Weights of a small mixture-of-experts language model, trained from scratch on English Wikipedia: 38.2M parameters, 32 SwiGLU neurons an expert.
Below are experts of layer 9 (counted from 0) of a mixture-of-experts language model. Rows are named router (the router's row for the expert), gate (a neuron's input weights, with its number), up (a neuron's input weights, with its number) and show model dimensions 128-255. Each number is 500 + 50 x the weight over its row's rms, rounded and kept within 0 to 999. Numbers have three digits each.
After each expert's rows: "comes after" lists some tokens at least twice as common just before its tokens as in all text; "gets" lists some tokens that make up at least twice as much of what it gets as of all text. This comes from a sample of Wikipedia text that the model never trained on. Tokens count by the router's weight.

# expert 33
router:485465469440513457554486524436549422405565560437400503480493519513438540418481473528486562502472527435538531342532487539542523465503460472575563556527509527542546434510497492542384443512477441501365531424478477475575483476411559483543467523517499568486565485467499501371493519555495640449477478444604594552458512497557482515530505556483479517422482515494584461497579504552511511509576
gate0:518467529547413475494535580530458542498477452427453434528490467445576477459432485566400491485513519444505563521515483509558435494489501523493535504532521571572579534481456516535517509590580500554499498432525578516613424508487566560505471461500467576526428535515474466491510415392436597624402608488549488501456525591540565525512498476523497531503487441419543452510535532493544497454484
up0:589511530442640511442562453539469556548510499529527575444455521527484474566512543433448567517455485496524541477420506470560495560506429470562459520489562435405450518440479551496468540485452584455488515603485437518487561477517504485485458484508494389527467486502498485499476561582488473383614436583537558475523442465498422510553505550532436460465551498492488510567489458468518512514466
gate1:532530432476539517488491441533488523489443540522491551501465568554444511474551529458483551474513529463439483526600534483450533517568470509471541453559610477605488520421554508474386463502580492585427495519525505517624449594470583506506484500474427540642496587407565436477455516577474551629495545468384487467522482534585482537547524477581436503451493512532472419525533473498482457501445
up1:555495535462433531469459544485420512469516518510484575522640531465529539482503475595554556472585520448542466527486472524526533526474536539612435449494524471487514512493625579471440504514430432463465540520501487413531536461448539456618518491490442525554464416433584537464488528484454522455520486484541526511508492455518425557518509493457423513481634491552571467491489485547474509528528
gate2:641498537516443417483515445481527441502480450507505571515651517484496567458507446463507470480550504494498509469545413497447516494546533458508520517506550555522621448484528466528463466448427444546513527600416500459538610549538527523535458508406541615445577469505496474526492532475466569437558498402511467539439485540540559478542543408487489524436479541532451499506425434587416424501496
up2:525531496481424501406439442497473502471454581561596487445496391515566531464597485470568510451495451473526539479441500518466504456565556552569447495488607464442473459493546491605527458597505521511466537545430468500489487542431521438513486539501504538546394452366444468502484556467520565416547532491489552477524530392453501419587449412380389543549549459520542468509414512533493443498444
gate3:449461595425458523498499618503463451492492499484476464544425455575432501509596502449445486518514514553613551551469483498584462497461470489466544370434510498550541464511516573492390484415470442455460418449553430517546438463487552530485613492428528613474520570563494449448531496455500563500435579521516464460468547492577462521500503468455522488389422542454586386529542464535503429546471
up3:438475499468458514527583569500528490517560493447483487400418445665453489507503494569500569498433569474518510527526480529556448494522434493530552478493430448567477507545448561464455556484524491484475545477510494547531467423528513574531495464498548572547556609471432485522505471543449591470518483565519443549454515461581484560477463483555534456495493519475444502522544468538521484551393
gate4:390493525520459483483520539552569637575533508614541498423461575504484520563505499525590507534501516422469578536465466514458407487509444480626561506500528474500511602525492544456485475464548590542465498555388516512426543510480469524431441507494509519441507542564505614453531493455518545531446509478513484395450397505492538451500404479513421536427582467458454534384442548491602570469497
up4:472552531466443480492524534472542526443531479533545472517566508531448495446506433397481458584493459521511479579468540481604549414505451446490591475540555519446473487451533483504574475525466442440419503447480502472527493480489522498485464496489536585465565616512524553480523512477556554528422549376426503506435575529533479443408468480425444528453466473450505458456542425449551505383494
gate5:440439478504448560547523546494529435440569505464403400505459506538503435529521543402398445439491529518460524470500539539518459449477462589485547446488575643566504467495513520560509477463478419498501413544490490522570466466459534554564573472465523547513568485558533487459574459528444545497542420523524499486500570507541539528560438473486429536362502609495526423466506471567546509526492
up5:598549519445520449604463529489428547554541526524483547570500553536519558484498523471480499540535430509515490504479485494475563597481487560506564487451522463482612466426527532440502492376450306582366541576508422532543549483493476473535544515369526600502530552535529504466538481507503468454521551393403523542474499469555516509510608477481548433423513525530543423503460477503512556531593
gate6:543512434479447595506430559475523480499462581532514530489649536514503529544459520534554448535427495549400539550496523500487538494520504476597450460534394450422542481456505524576473573509507418432467460569444487517675440543470422554616541514433473478440528563433440528593459484481486518517385594454519446493533517488488506489561528526437565486528595544515482592463537663381443436503491
up6:447493533465503452485512492545460451537460463529527550470432429540500439521547580449528449409528572518489589536509421519462454448497490494437492505554452557498542523601584512440492523479477578510507462404601501525394450370520505496486516445475462544477459447526509473549453416537525514425501476551495451413389540442435496534468555598534533474530545503551507486515565502537452441487562
gate7:515495497539484527510555601525457625502560521512392651540568428445480467527474530557453474567458519504525489503511454529451493430557454470507499532508438515509484568504448514491520554492486509579425442409548502535458488486460618577487543592514553596412474492373458543532519386603473650606456522465481522496406459578497596426557496536457489478508538490452493479490541495522477415425518
up7:577532562454370507402500534529487473468533451477537556436458452563505455496488502443403423542539572484450451535480491498487507509549452449482508486488551428438556486441477470480495478480522562483519550443451432532569525462431494537508532414452528553508475559481494372587503523488471557519488624548487501421496545522489392518517541518524551511434472494426502481446479476533548532507500
comes after: " ", ".", "–", "0", "2", "1"
gets: " |\n", "1", "0", "3", "2", "19"

# expert 42
router:448514429505505463447465501515453483570503453492606554475496480516517466475584498512505541477503479489459453571450444541427474455507546498533562457497561518499476476440526519503457533574501578442365422590495448452564510453548443505398537426509498465578426542477490516473502555565421533512528518450347496491426437578479569439553496452544509547442547540447506544477410534428490467527541
gate0:406505480498502496428540564546491450484523505562564586361578540462452510501530544448430423480624551524512479571481444482453434435586496482488497505542469519542520527511540520405540456548484532527475464594455464433578428489542451546512511529512566530498521562550505513502513392603547494422553548449509455495483491497501550470507556535558513529475576492456604504460442527530521487495462
up0:466472472412406470443491538440499434518480418444521494477569458525441484535484457406495551439562546485617617557491501580539505551572586526470488535522457484559553597531517587420427573462551446574440531442449493512532522519531498404551422540481481520531539522508569498488440496520510596519577515480525527521494471464488432630468509395445464542467484540569525510449367448537485369528489
gate1:547550435431476529446527560566459552581485488473535520517463475544513500504552554491437508521585524537483458537481465532515476505538551500481569483490507544448554431422536529519542513506438547479542469524462529506554476568544497520470498633558480532483424570559410615475507431549477527585546514563484374481536534493559463475542407490576463529544473502390535538544436525569518493565494
up1:452439551533527490481485492517507494455551484496519407381482553484475558530496443492553575507447553497504601502425498528534579479445470414611507547494455418497463530511514526510499579493584455499551416521542409568585542516543445465506481434449544421562557473478550427434573449411447532462544433580543531538436445530465515503471559413502514511448543558488494418465547437523493514470429
gate2:450566418556458570478523478542391435505593495529529563498477516507470516608512493544511473546430533483452484504534610602339471542513496495564520403553500470480461552574499536491433452491428616555619464492431620471518506508597591532439537494472526399591478389471446412469569457485502488528458538470509454512567448523459496501580524423570515535542456499443456428490412479455491402631414
up2:493516444516528528494463506445451463534518434446515556537342474495459502452510482515610496479468538438471628473476538520476515538475505429525482446365520555516518466540606445554516460517447522416560547445489490494530429541483602468457554503542530517571522413416404504513566418593556508523549548482537535535443363457514456495535432462533550581488475586445465469490480581504519559521421
gate3:470466546565503487453549426535477547600540585514516449424493493486461453557518499455524456427523577545486559531504491486449504521472504457479561503479503451513486626450533461534451475542523447578528539559441523583396501470458466475446503571419407489542501481616564537511454543537431436412452524477539513502389531556492470519553420473561455442517502561611503446516443537530535523492515
up3:486385501464510493447520411562496537641513527477464448517534566502454506478533441478488532511526513564491473592462529481547489533428498547539563471444549353479532563568486526446408515557533600517517561515441536519501575490542455539511545554455523397488467494576471535523488493443448424443508527512404515559480481575528438484515439453540539508494501496530570388463488600455524464517530
gate4:476455449484509449505528476563618535591496605504550407493563473586462422499402469556417488506507514475448413511490439568530438510600490472455520493516439421493445502500590449577489453548589504493510427509562451563498574480495516549403619518460486440506488521439454483455466522450485508527487492487578519500401445599567434531500405499515437561462589433449493450507424503497507585460556
up4:558551546574478504503478521517514462447474471512393538561449581529523537538503577434558592494529438533459541537514538478505532514446527523517491553461495583421578524484375483485546608385446466487482512415461481505465438583536473507579513400580469500465586415590546505554481467569561446468470500553496480519585478374439518498427577527479539404504402441512513518563559460421530490526593
gate5:549530471493571461371524500563613440509475518535562504446476442450566467428583539487455524522454460557562483597425503491479514444477502517516586442483452564473492460567524454529481551531478474465593479530525468514489452544400457542482516576525519499511430425520419459589512477589521583534583572475460428432436495571449492453358550482548486421437526557417488475504508576531502452536537
up5:500500513436520501467503508491454506424544463428539594498458550524643456461506479509445515542471481477414464508564436591491478557586536540490521561451514587500442547458517419503519511586464529485458555491565492449490461516497512485467394427504441620575465480595447539529499483373439453547495423522516579493503497481528524452485469542504470530397466469486553509436429525515533481427454
gate6:443467511426459592474500440588589459535510493630565577521489508557530435605452590476487529538518469582527523493518518581434435418471355505443579480503539546447385512560469521452457538468562547493511402373588531506469555505555533512540505486432515469509517542576507543527562478534535521480459492543487438412518461348387511556506501508484530581510466499547457479470506527566523463455461
up6:503525445533527526511489478460518545545513545506351465499361444503494501476564511472538465588586538470507470535549501441483498426477456509472494451577522443518544509456452516482499492560352417439479531471571468482446456530559489514528476445573488507447526546528487476607494572489503469465558400456370405512502492512580423472496515468534431476460471507507522434438533482443481488519442
gate7:414478492550457598445527469573532463582497570525445505548623553437529562595492523536508440548478512518514467551463505532460556574484507448452470425561567548473546566481517494491423374513525484486474459498454508488501543504479575531493467596406441390452515506505526530535504532500595519370488433476462561588476426530539472420599548447574477497442498482502475526495424536516480512479547
up7:483428535514495512489504521509505602556487432446428487627592554428568483574505493487566538505568458569450524494443438609479600565479549569398447433478544490404467491477462445477494474530496503381505406506579531555541517502441493507544484508482555499352584516469458589503486482464567557442456486484487582583466428552524525461515554510497423487515491488465449533498502500547513536460540
comes after: "|", " |", "\n", " |\n", ".\n\n", ")\n"
gets: " ", " (", "\n", "-", " |\n", "|"

# expert 36
router:495535511481402491507504570621473531519461485477449393533462562512486520478488487484527444506511522531583475543466588457494464564537525512606519438480520494457527501584519472500551520455485534511495505506487484534512515489569497536580467515514523538515597489539526536498604473547513464468544446475543498442465529564489540479449586355540493575469534543442460500595466552457590524486452
gate0:470519457495523428490551520583633462512563463560603450578549472512463454423494530513508414486471527569566529593535516542467550519512562435551591483428618508557440512567566474468510508474518454633594461601655480411575521545496475450556521522558509564591506423498526532463541465574517540451544532459511438463514438396539555522479499441513455517464425486371501452522475538438450518496408
up0:567475478554464487550499382578453524567499481533531497475547475501493438546537541531472491529568416502588471521470464574499538531481583447421503534512534571525574425431482497517485506476405541457509528518516466444480628490462558523536528485520556528481438580505520589514508506397495514546478647543517462496452465523493421507423452486494493541455459458487496628635595481313547506487458
gate1:451534479478566450504546590609596510447449508499463455546501483501516426395436547541486516494494525460461352563495549483546481407510459472596559397501500518455467459550448484465566556473455470473574419569502508498434570495565474573455489533564523511421473435448532543510514562411487546498447527478527444481485579479561513512477503506617558536539490468514497523541579550488434483520529
up1:597486515513460469423474475536520534475476450454554490529553511574484569550505496583541567565509559431508465525460534375520479375553473488510455524507476456501569469499552457484425490487564453542498477518466449403516598521460564554461504569458513516487451442520565509453519533568494476404462572463455462438487543492494479472496516476550620467502449582444429596477561518490461511530439
gate2:524598456507426587426526442557439519437560459540582517565429523466422533560462430537486530589509567535455563605384526488522468451439506455490573575459489485578451488567509481557518497386476497554480493554527404534509502534469592452589523548492522485506452426542544532541574441478444474574475506493465498521466523531483503470551482428536629515451506471536420577513485504483544511515489
up2:412509593441388463490542561536462574456419590457513356533519500484448531517495454482488511459529487547562486492465520435570488559471524482456480503602450382539479458492450388578511573471514480443542491542498565518475546474496511515486533490544421518481529449551536498534496541463555532452561391571477487578619461489590494474488458492491569522468593558504433459565374544430578584556472
gate3:610481510502463469525529483561491490524510556489493529450515523493462473547533452527494552558542510565500470541462533524419537539499415541528526436423524560394468612510563539563457414489416454441519514484453470528497572487573560508451401509583527517437549440551450484469432475454503552392530393473452458468503510494411471522522469391476421526495547507554452514466448471467536534585518
up3:649428476521466540521518517560502446550516445532492516498484561542458486539519469490484559529502470475464483529397533499427572537507497490552466471455492461435387559474558473478475473430470470458448478426472482561435498507540490481444495576543502549465580440501509517502398439486494566480522422497496466504546598519355550505542530364498402499524559514606502479436478475479554469504528
gate4:501522439566597469445511513577535426496483510477561565483503499491518471411473462502520529501494483459407486491640553415524444510578521570603462555443556590528504511486433522355562550510484511516403474538420506500530413546494523557551460572528548588509468379600536492524578476464485513531581451471516489433431476526439552492579509503516445426492467559595463525517370521518564465482480
up4:497429546408559505457491524457536505502522501479546457568511503411542497459511442423555555469496545533496402493409438522536549548455433481528447508466494370417457559593417510521473483473478418449608526489512534486496531509567433463578541540565536502391425496509431498490487486450526376502452380487468434466480487445468576480519440586481605546504479550503544411508496576461456501501579
gate5:585542518568479497469535558552492547444475513552487505556535572498539472510477581551538456459548564585439437533485485413467404625496516380591430460639555476515494509618453491458446469389552396570465478476507425554466538536470522540501510540484534472401550542419394501466534510538485487451525487569524571521568466539478482549516540519586606538543505495558487454415476494524566491462518
up5:517502568452514519528511542486478497530596478492522509508428494499456493431525594558431473442542501546541484466431427521528463575541518469484480510398411527429495407465442475439465532457606452492580499502597408519498426508453552532492432505600511561491508571454466490420496460412452535496552573531562431508629487487535484524349556537479566494442475529545535515518480591487546508529432
gate6:504476513484492418493594585618509489564516486519512477464510385511549428551529584477502421536528519558521470480462467520500442479579433563458469571478606461513395497551539468517524572481544474596489383463515533624523468456407528564569522517495527595410510565511526529551547451492545547508437527452569525412472437529498449473439516459572419559412557599544495491575548480399479461524589
up6:515520418531511416516592475600473521513476499516489430479537464570499519510554496495540542439406428504476489452510483495550550496491464564562438514483527511472552423520379459529469523378585514493581447514420493441573523489409459558512520502380566580502476388535533429561540422488455592542398493453476515505434541554452613479587512481600488579572529491567479506501510531548487473527438
gate7:519363510428548440435530492530534512517472444430506485522468412552441500544519536411502547544435455489518534526547492575539411440388407511462490371491531481554474544500502552559406523483448513536475436468451608539419474457457456610512460546518545444599548478652562443531480521463492489569517528505476449533477463522554473500551504493662467505535486510459577530541517440535568485508399
up7:421517543526450492516519511512493492493474505535491456600464487544429501585497596408474443555458496513509534535443474493524476537500477477462548446561458472546564509516515453436458527478365553597536451576472537469428453525588567627509482563508523528495516558589503444428519484471533491546489523473509497608436503520595546506420489490530548571482544399433549565509532490521485500484393
comes after: " |", ":", " in", "born", " January", " April"
gets: " ", "\n", " (", "19", "20", "–"

# expert 39
router:453518460446501590582485567549494510432383494495507518518561522430540457617461540513417519456566455578562434514529559601526466607545443500599530495529484514487511482463371559448549517538415517590465514527522566517545481533596536553535514536473509539423566529550449442518539431430480468475531496539505525516444558629441500494532574580605531530572518436540454496484509432523546371434576
gate0:446543485470448603427524558472483581445482535478498425455516540418482435591492557520361448502398487501566429512454580406482443461576550516531555436493471498577456561472399593470580427643512556567470452523489440473396457525512569548568559509384552550496497535528500512526558486444483447560453566476476541511583481623414522448456529506577486610565571509465513463547488520495426448497452
up0:591499545507540438422449483511551537456573446509492574592510598538550543457509415484471491506348488490509524580494400547491482521481560543425448497508497479465502462498532495441389608424519557468473552522554502559551466435462540544445509534585524464431516523378515548496481553545545512489452536428518510439476539401454511511497533499470507433541494530488469505492464492542431453484458
gate1:577519629466452529455517608565533510528491512422482570461552531446478511511341532471429539560449582500545447532599454556375496564554481475540485404490477567435483491435489485442461432442457466529524520510515490465544568443461483602460538562447503501512521515489487483542549421526494534510485627428508508525563537496410540518509512528475557509585448451554491456614544449409611422482566
up1:533503534535509521550479464482368502493500459433475417527521447399590501518451467484547499437517499462422522522518493585540589549375537503428458533495436401532474529443423598530481597468528564524606481574466495495459471528503443511564493556536526483510450549517459509526488503480554488510514469496608523525531532522559535515485500469544472515501530500529494542456485536453469609481566
gate2:521538454515463489495513507573494476600523560579535468476553583515507605546511517465480502448577514662588529390530547582410543474511518479541517498443442531468485507503444566387455503408512509540477539476502519465496514459426494568477520465459422460507400523527469539563441487544553455431398538535502523528400432546511481468489479409514549433467623488462409448529474577460541531493489
up2:454482463487494528531472516581459473518572525510431499539531544536515520537513514415452377535538530549461436458543594557397563482537549489491484569545500413564472452482529497541471507433523442466500364493480504474506441543517478493553580648504464514507491503398491547598434536468490498458464578475519422456435547515438531482428552501458558492502524451518535515382515507479503421485498
gate3:465515525484413572513538519590531527451494511516517523538579564522543525574585526532459449475524496504556423475536505561446498537504528566499417448497588487401502528469526444415540495487544556515519494483676569555547503615441561565506495535444456476466509632518412427487484458505478418407400647465486465566478504494446452532536588475604506477577459568537444483589503545529556388444572
up3:524497498519414549452513589518587435506463416517493516492454531489459500465570425529397404440468500493594504518467576468559583534496507566520484450485445471473596421586407419497456570438574433467462535434544438512497427574485539540439470482462503605472457497450414446479457419541464542480510548629477496485542574484462407538483473534539509549554526611509512432479532523503524394469445
gate4:479486482473561500562537474526427518528482582538520490516572533475509499590444565550469504507557567574583540510542548647492535467576459455546537425574497582545414549484501572438522547534493517528540487508451478453541499502455462478581380552525512419489446598500502532504454441451529497410499531566452475477525584547566428560504535516474450492461489476489402500484415498574484468508462
up4:490536502536457511440499539425518480488565462518470539523537510485526596494520500483503533545526426504461496455583472499496467596435464471565433449436491507526625487545542556474444528395357493558396492486488460559558455430502571546505508480416492557469462479564507535478592485540387515421617475483556504550497503422528531542502509459458579522449463498545522481443516497420550489499438
gate5:552378506446501501526509511573556504505467503392472610474624548539582522496517552540492532520461526549500521554542590513514468469477504478528490531509551546576593599600400530469469535449441532556447557493496497381492553469527577544497527500510452512562495517545568553444490490519499551404532511527493439498462515420529443512501493479545481486433565463501443511576486487424538464507569
up5:563426475435449530497549470559525470480467533528557527453597551514556503525563507535546531509562505541496566575546624546482481558464562422449531567414503484578618529489427482516629500524483520494497582545478558411506435546527562520520500474580424498535515472517515626464552506426504462504620526527488465521392523447559474522527457451546445526494528444479459585520446501482491534475443
gate6:621368570472522472583487543481477521550511598580426472519508506488567523453458508515461398378494555601574602513527453533444471558476484537503478518361514453468606492435527501435532495631513486525591555528560473458543518482495499521411612547572512518511431543518415418405511561552505450405499412554604481541467418504458503490548604582530457531518664464484530471462477389489539557500630
up6:495502430522527399463528508509543534498471474585519504501545525520454513409573503445506483444467567491534539491503496515504450537453480429458533434397563406592550504475442481461574492493505550461463540399498607448492370522536595502436488391518494404487560501582479525545500475419573473433616437482500451522470452479455487500507638444423500457485576500493490517543487515451469366521432
gate7:519445431503449405515581657563535490508521494535561530462452504519515524481489556516459479489495490587421583535480584637518448568526445480532637495536501498623433444476512472430565488507504493481516540488528517461545430487626620577552427551633491473409561512503342502458487435589479490460531470512546483508488509513434450597514551588412490479543527504513485500565488510406469394489479
up7:515538576520497448508444389471525497509529446497487501575491527495520543524489394513516478494523448416508530370556494403500532452489623483479421484471470541513560555562541504495423634505536506496415510462502356538482491460407435450466499493449517559549424474463594446500527507463526548563451510538506500453513436433436488510493494425523520510397501634570512420525472532455548594577553
comes after: " |", " at", " on", " to", ";", "1"
gets: " ", " the", " (", " at", "–", " −"

# expert 32
router:449485514432563544452433445473462390579440479399592491493530547510463453464461578498553461502493431496421481427467572472425453526476532537473428499468540509532509560492531492423464586500542571484512491540524504473510525478467570485506518483438517469494377473432503483558458502467591498496478513417593464493533580459502601482463455548565548495594448437587523507535509509470407505509545
gate0:454481472458505488549494440522523498559550487486426465511522406506547503466537567459565496602455548482384501515502607455582516420516477515527485551562490478457470562576599437429460576498521489492528485452459558559441470513502483565468502449420468532598477493545544514513441484453512518536400359465481485472525547526503585491475428489567519495409480600436544408460573501525482427556537
up0:506657607536481550536523495509405433504471456524514550479510463432584451493465521491509356361401545523532450516526524538533519458544521428519521468498497509474600455374464461463504498552523465483616471538445529463502473495456528475514602528518528534526458526553481446455540569579535544486488545505482437609504553526499458525464553400463585425509439534470507487459452524447500619466524
gate1:514499464487517499501545643555531434468431539467476533470573546536487526509459555522487441528570507544488497545452430503438542442406452446548474543496487488468556462433473550482442487516574487557562370477477501517498483494484539579379491526533447475509477494468401474502470480513457530510577496410518555576510444533558499583554447457481494527461554397444539598550503468447517533509570
up1:608420515527504492448462445553546450501460507504455526535529541579454530499543483524552475497387518601467385552541417440501557495461489419541521477544502458459526544436439405530446590400552523407530469461502596607417473500456522509466388491570529553438452440533432575493406467497508447391638448537488426507429437501528524365483496458482520558421434503582378528558427471452447541490445
gate2:474383460516568476369538545586518505496418514456508528435511467489480486480448506613595468456389492466460405508574505528484450516610389501539563416595443431482507506531447472470488481478501449476499402515552501481559563478562554568524554474517490585543521487530574453507535442430484552515537616518468458502489572544504434563465454536499524412482488577456422420478530454408458490443470
up2:484495447497467527570488482456506434453588452416484475505575517569451515472443512501515493572536531528532430578503436580473494481407507436507474554459437536529571477442484524485547490507343524425619490572579595493553569494496560480583554448489615510512563480459461597490539516400464569446488544454511424590425501510565492484428487459408556550520517471444587609539519466527578585506581
gate3:461501506453517551612473572498514516453526532422525473524447544398467490416509523575448477533610441499482430611494461568449509473539509526436537529484484529627449482584503463536494452572456522493503400467547537411513463516565558505566448512521416513542459492540524575368546503443533538485524537515470520480519514490474517667426501587455479547532506524485517467460507502420516488541510
up3:571455540531426480586485459512438490492532495524436432382447456535438479546507449447477532476520430479541487502443438445558473487519549541486515434452584520470567497475495450551498426515548570631493555401541467444424447549473526556488435474556419487522509444540550565506483468525524528478507514462503591489524531554450472603467601579476479513441572533517570502536544465564576559492567
gate4:529516496555464536460499484492393448527594552384488548475521549497451531459421515488465457457516515495494439466525522491501457524483496444481508519488496504515540556478364542519445532491544550407508451446556526423532489500598525503486461534523432507550491493577517498603475453557493470584421533491455447381393432560452513445477353570501520465512614463483486428484597420430435437548480
up4:398485484425492539477517477488505531537530462480632423562476444493471525543554458496502555554415481533543519494450547506500479510436491545502544478475497610458491433541595521605429431554440529485544525477473530448477541515543517506465462438560526466504471500469419598527537508470487602496505475485530544470540451507546472502545494526422516551440492465502493491414578494437566582523567
gate5:557499515436509480534516542566603402472527518486521553524508425510538560450426500477477390418460556448457443453573510549483382550520402519497477449559527434533535556535529393520494525535455514511494514406461555543503538514510516570502508471493546490529594596498496455564509526426460562516476550395480467515529503529499522530496609352588491428472488506450499464533500409479538415478586
up5:507485468584424565492520397527473616566524507530510470476490555519418469572531447583556583544479478547432462438505525572523526351499566443518522561544479465525414465481426481568485531458620548494442529496483422459415557550515479509493514517515499516474375416582456461549489596515486476512488468538511437540475403506471504452490451554524454458466588508560463487491467465559423598648474
gate6:460478577523461566452482543490544464493478560536453550546562523537513429501458559486557405505528448570533551519457467527414521442495488432522489491420416568473494537471419552479574545550369527456491499467509530442556544512388454515493557553513455490478551403482496542460501428468498501403474542477586490543482446553414516617548492468419478544461637431524556475593480497455593519442516
up6:543474550487483453510487479438517522471469560505423488547464524472512494457496542413476538541547589470606550433424463522541514523519526572482478468505452548516501538508500567512381438491491489535489482474476532440477491364501350502444568506541421482465518549521434472551407519450487572452465433413508567571547444541505518503556462559455555531517498469422507477381519542537542487482602
gate7:540568554463489419507471482549493530464485582486510453445541423511456519422530455511456378460530450499567529540484488516526526594530487584550464462496584448471541526489489440589495544573501436491421495496479521611454391492410440504469381574525404524585426523545482487480513563512484415460520509470500595410507489470573509529561577537491525511412447521526511550503510414552436442519460
up7:485473444563515519595516482531523481560476475468454527524415506574457499470452511526636537545531556437412477497567465464524486455546551445560523592547489480651489466458420556457581492435451538525536537509494556445537533572505586527549491375473512464544508474519519580559508519442544594482527419492486435568515494432507574462378461401567446425554530514459567475551540512437575515552483
comes after: " of", " in", " |\n", ".\n\n", " at", "\n"
gets: " the", " |", " of", "|", " The", " in"

# expert 18
router:528474489529529493548506498496519393447470476531511542507490593585453547480620565534485380481553518424467518501486513495390496433498464514521485504498509531482523472568499411408453446476506486513521513504511499499501436564494529633511560532491562578461568474450451502518547425556477486651546604474500497482491520498410521508590470532569504555450562450430548588438501595441538523561503
gate0:461444452477439476460516499519481429483499456484504444491524486460410494494499535532488419466523586475544493481483582498469438413510511535510517486491550437716496479512503440452521635528635487606459488491497460482468515542470550496529453463546520643479490422481537538546488393493510507539563538495540463475588527500493483467587551532516464440480562413558523516495457444503556509522520
up0:522612478504577401524464494562522514490504543517533516506429527537522413412562551535457462425520599520364472532490509512508457477480527395586537436566472464529434502481558466445506594482488493535541465589581532432492477437545514537582518561574488491501524575450541518543514508445449442427478557601486466506419518463453449506539543579500568461420466509535459580549423474441435431550466
gate1:521450544369459527606466578526543455473515634456600539501431510500441496495483475521538433477561554467510450584585458502408539552594490586485400477575450679531439550454444509497501561540493449511551413579430487474497474435498595580428561460534491421565552521489543524443508554507497441544498492457506329493506486491486430535525521502551413498543467416504519544505510556556364528454575
up1:470501573402549479510447583471510461503449437611530597489480490613486522415556448435456481477476542468526576522527517569481430455585483462447477423539450540471499409493521572486411440453524407501501569569457351496540403547421594484524522499468488477567492492436520479480527563606492514580471594488461496457484474432425561526573466544456567391404533499566585518474538505479452540600535
gate2:473482464490495456481499500448579534461517480472442514550508526525494542484460429539510448511527439457528512385553473547399541522474537596535511479562588500547433504527426526451493562593538478542588549492475607520539509529426452519422500489546530569425472413412444502488589457514521498545536527528487562457520529507508507400552424452582574533473559514486492484464509485469484523471437
up2:445508568500513434459528657528363428429507559519391502517454529557476489452594462497440497491496564490482506389481539455502611513440480530500464505523544473510595589585419444517486489542582442478559473500503563349421458615469515524451576506586501549398468377543527456469444553472528588507489528520563449498569509517498506457380458517510486473492565493440438484522500524397411498486613
gate3:537529523566491575427549552590579498551467508599540527445519520580547473581508518485466496553500556510555518528534472454485520463483432473473439506579510523424469475480503472533526458410482584582401434497463462472570470531529629616469463526450546574540578523485447583603492419435542556555498476568517564487467554455557454535612428476499541518515511470516458552369506532481521468533397
up3:479562463570462591490433468448502520496545509525437563520566503488516396487558532483556565500415446488536488593494561518522552517422544475414504436470572459439537547445476571465395531515469561390410455546436448364533469450447497552495471553478464407532454458521568583466457541547544548467373467494452485481486498446454583481494394538509560485478428576443549438472518521473487411524477
gate4:479434415606482481509499487509583414450562463467601563458568560508525482448539354546484466477520534529520463475551502488440536431499462532426434480408515480467558442472486528479555476469593493510530494513492532413563528648489501479527456506573502560509585542449530427536443457527543495521467526521551487396471576498411518605511470543465472528590449542450501506395468465521513526502448
up4:481469551566548529599509431541523406487529493534528549552505496510483430626475478446545506518494528493501466512522500486501488429464525527505434515506476601392529529504438506424407453543490431450490513491477536430454538452504530468478570469367464524445537451482453503539485500495518545503433512475581493597600516572527502531468451564543501570578425543522519537512549532494423474398484
gate5:517542539434507545568526553508440520447570548453536435530495520465434529480650481496528463444507569500512487420502608528539510465578551636548436475544466524574529532432444557472507444575448526694445567530496452466541538500598492483542519507501539519573506421486524499423503430486526469527551424394596446498424548545587392496547506458489471559404493469516478565507461534462476460572460
up5:513571506580517454417507559552497531533544435491531484509452388462463510433481514516479465493479490579451423480502482424484454532424482475472590540416541539527552529472553517493571590481498413496469566425571503436414490515519546543421510483424424520471522622569489496513508586508511516437541509590462622479565455519448499492423505521550528415460506553460503446505475466493560493465443
gate6:542503570453522581591570560566510527579474593521498537507544506582567458427417498470452485474475576508571497548449524501558492494566500631527563549561458453409562490518412516539597484521562392429372502572533455513496586566598537490533461448467405513502523542427538490450529434516473531532499432564497516505525513465537496484430468518504617508435524448543560507505506579502559486530471
up6:511467522440474440410523526530532446464546432485504554471401501571509558502528486478504609532485512483513528394467449522509461480530459551514592519436538461464476535547449522440481623463509595516460533454501503441483495508530490500494440443528500399432487454595557480501526471644464521416512606561478487487537396424521602463516495574466540470495528585466436477477432498443411443482563
gate7:569486487406433488519505501561465449506524457550534460545489555584640523457546546515529459461588625598388465576531467558460364464577486563521475504486575618497467495511434543501513538459480517437497513483528453425578472529545518524438557490609470548533489547545454565571573511510475517532533547464371359502509468442487452559472497523516531500478407411495541502453441527450459525481541
up7:530469468477501557456545406479503467481400503521488376468479488646515447531541486480546424536444547565447567480599497420520529520542470452444452535448548526521374523576599510479630453414414556478605558521471496556532538448553442452526512556435518491541512553540516474516516516472500577456485480554547489553498553471523493501434484449439521548581428523475495467464453499614472462464497
comes after: " ", "19", "20", " (", "–", " a"
gets: "20", "19", "18", "th", "0", "10"